config.yaml
hidden_size: 128
hidden_act: "swiglu"
router_score: "softmax"
routed_scale: 1.0
n_groups: 8
vocab_size: 2048
optimizer: "adamw"
beta1: 0.9
Below are experts of layer 5 (counted from 0) of a mixture-of-experts language model. Rows are named router (the router's row for the expert), gate (a neuron's input weights, with its number), up (a neuron's input weights, with its number) and show model dimensions 0-127. Each number is 500 + 50 x the weight over its row's rms, rounded and kept within 0 to 999. Numbers have three digits each.
Before each expert's rows: a language model's description of what the expert responds to. This comes from a sample of Wikipedia text that the model never trained on.

# expert 27
It responds to: Final pieces of place names, team names and foreign personal names, e.g. Hou-ston, New Orle-ans, Veol-ia, Murr-ay.
router:570432509527514551564528423512449558421421604542513474576445421520478532464538463474494437538520481433494515432543511466543499458498460425523538461463523525575513458555474472538543524558529532483633490489508574503511549549408426551550414528443440464542555428552497548532578493419477471576551458522485537438543521433549507580464496511417588518367551519518570533467464531545574517425497
gate0:513541523483530586515523441458501451440412556404535482504539502483452499485493470454492515490577426493405486468559460463518478472506500413548505442501499517557507537540485465554502566552536558558498438458559567561495550599432477588547472614564468437530474509464421448471429536515525516557602533522435632469436534527495447476508574434495532522534579543481542614554482566483579523386499
up0:468485399576540444548383484531522599508585438540467523550466489459503629514423482636466568441454473482596500461488512502492538459488515530524542549520507489505576468434460511534484433444462507497453474524515460513529477376574452545563476488472616529515539469554462563574527526584440408538446527439575449483551547451549529494435507541479458467526441500462544442435501444539485444560521

# expert 8
It responds to: Space before opening curly quotes and bytes of accented or non-Latin characters, plus scattered mid-word pieces and digits, like "hop-es", "su-ited".
router:556450477538533530551508447409450506445508553584495454534426504565452516458545483438493451564463500407475549434539536420589541402548441511573514448443519601479535411587449419515509532559526479512539479488413593517525556509454447510544461534415430468524554476497445550555505548422445475556520440448454466410580553381521454514469506517451531503433509519497568519451482547512565539473462
gate1:496498507607523514570362518455455485535507506571504510481369534538465417460546439432456500493534428492441586481520468492499561498517539551521477457459515541502567459560555474442493445514495486475519463471364528407533569563545493507414513542446413431513569535568507473526517517512476472507434444524437516476487459403473491513615450601586573454518453494474533523484440572529578575537482
up1:563540485533493590530471585370412505544491528548495475509567531487552484438599585514473485501475593557497430584495521505524511537517550547525476469519476548488600472531470595459448385447397463506510479476427507402488481530529545512475580562412418456546508486571526514523501519522447554502517487545523527505491420443493529479592438569559566385525481472478532486523586604456520536542508

# expert 9
It responds to: Word-final suffixes that form adjectives or participles, e.g. -ed, -ized, -ical, -ious, -ful, as in crowded, revised, political.
router:562418386514503529549508468457405506480485556577432421547484469518498531419517461519509478528539474447474525425558559484605542463408417490568511431413539538534520463572464467498574492534525464546599509460447554544583574538479466536568457552426401415534492451518456553510483506483490461548504458503458537484540519388546461529432545468386561472444559534575547500474481530528549517435523
gate0:560375450425419515520468535509456530550555504544546554520411525488512610545548513455544515380499527504477553473595508345577492523469472551596491475472410454424481536454534546497501494494496494541408468518460516498530512500568485492579469509431488457561497505431480574526489544454501474475438525470520520497476508492576532439649491427438473490550574571527527516503467571435517452551415
up0:451552544566477442499509456550510499500464476442511454500560501489525370468420542479456544510487466526599493551484496535506469489482536408637489565563469539505559550515538547440535508490476487394498539500517431516456584527548470464528473579496592565500397507525435383482522595490460498448436576463490494477472541398404486571531572552512450470619399516464497542468499514441493454504563

# expert 61
It responds to: Country, city and nationality names or their endings, like London, Germany, York, Swed(ish), Barcelon(a), Chines(e), often in institution names.
router:543418462529552503510449424471490521461435543476483388527504453542495562491545486506561465527485492469434502428575506464536557436465403500515538457462522534510504438557451449515521542591590535489565503475502515563462548575456386554566454554398459435548572457497469534494592481449472456518499501533404521505580535437532436517453531496464551481392526576588580573419436512537563566475471
gate0:436493438568484405495439482512465421485467490536522527531565520594520457498471403476538518455470429461494443517539437542490462489491508382469605473445463510545487430530456541489473588374619600463526547542536502510472540623467487500511510436479523514501392452519580475529461430560409480550433474437526470468541585513511489560470575531507496524447487551548542531554514540459441576434466
up0:507469560397440582549477557327531493548526469428515553456399521518458465459467500495542483422455543517498503525481527495510499335564570592548556512511531486490426542543501454546559568519472426483414520465486427435479425453428540436433561500426479555458445521532472536500521490511577536462534506475507544490490464467461417564467476553411513385582468520455486480482525499480516474503461

# expert 22
It responds to: Plural suffixes and word ends after a stem, especially team names (White S-ox, Wol-ves), plus people, men, women, children, England, France.
router:544434433516554457515465459478449522465475554540455429510449458569491526499539483489560446522560424434468557430551448469496506468506453526545548454488520588509543451530435428470547546540547526514635468435432544512511550530474423510562453556443368465600515449528515471509559528469478482603522493464504493478559559457560456551429496523484525485368530579538581525497464541490585629459457
gate0:512498515439480467533546416487537416459501458463506459509507503511528443578474445443467462576460418537519492467466540520505625566567456523490503509482404568516447421495464487475494430554592605581592470508557525536466478549510428433506511601550475507505438453464545476489476538438514534475561461487532615509518507446476502529379526464519500554391442596507520509516484542436479643457437
up0:474564498459546455492460526487488549584434531510557512562471480447466629401481631575479526396540579470508493495564436392471428490439540557527524483510495567442538480488549590456543502470461488470555501402492413502518534450482419402469578398513445484551439530548469532493493471499517532493481492575483437496492512534533475535647496538493456432498567442479514531511499488547536444536590

# expert 51
It responds to: Pipe separators in sports and results tables, especially after scores or figures, plus word pieces like -ost, -irst, all, last.
router:545496412526488447567464415411457461482451518603401505525439499552429537421534458469567478486584535477488552431561518506528538446394404461558531439510501560565554434515457460511519520507490536498520501422491557508575538529437453543563425546434402493517551429530457520567545487517466410497505449456472566473566451438534452546433540513442538497466568551588551553471436473517540575493454
gate0:520493529458512542535484409442494468471589463586549497519510489466547539518480425475490512475646422562569483413509532463482490522504488548607406553524458548560525471463485443460588558490555460567509516443513484477528509552545463516491506466379488523547504526486456485485456409386520403432449551417495573411531462440588434587467478448468402466541521522535522518499522469496523484485387
up0:529519553547485435498416607560473496416488507492525471471519503530439506442543566406427471532510525567445505603550429609536435508495356438400546489530444446482579495488575584460515453591544489516538506532470498493488432457475522493472542480519514432438530484608541421466570546541503604567521443435500510454492518541436493518522496458547564550392464436523490469485480531458491486430499

# expert 6
It responds to: Middle or final word pieces in proper names, especially place and club names, e.g. Colche-ster, Vale Roy-al, Gold-en Gate, Soc-ial.
router:519448472517535543474508451462467514491475565468436431605403471520454502484523456464480416504545481396509521478593538500518477446488438479629513454429520552530536472563438457530542530606545529513539464408458503553482518503503423472591431587449476471542521456539440553587596535446478397519539448470465519465538522443596471565449556610450549474436524556518504521448506505572536540451456
gate0:489509476487607463455448493422425479505501538511545451490456434573418476440475584465495521537590481478574483447495541461477505438504506556555439480435398570529551501588427510435545403610524502496579471525559530594513544569431501463621489501491449386471515516554546503440542541391440484527493442531512464473545554441524465516530510537414507480464528505518553550539544573497570487440441
up0:481506552449431479417470542487506428535500469469545544528467526540509526519525553361437487537450494518563402491541505554395435482531503481557409553543425494525444542480499538502497435600469428417450535473531475494411455462476525427604502538509506492429415536494494461477518546426537504383575460563566413523466467423462509488550447598468528559496463472447462415551579503531503447558530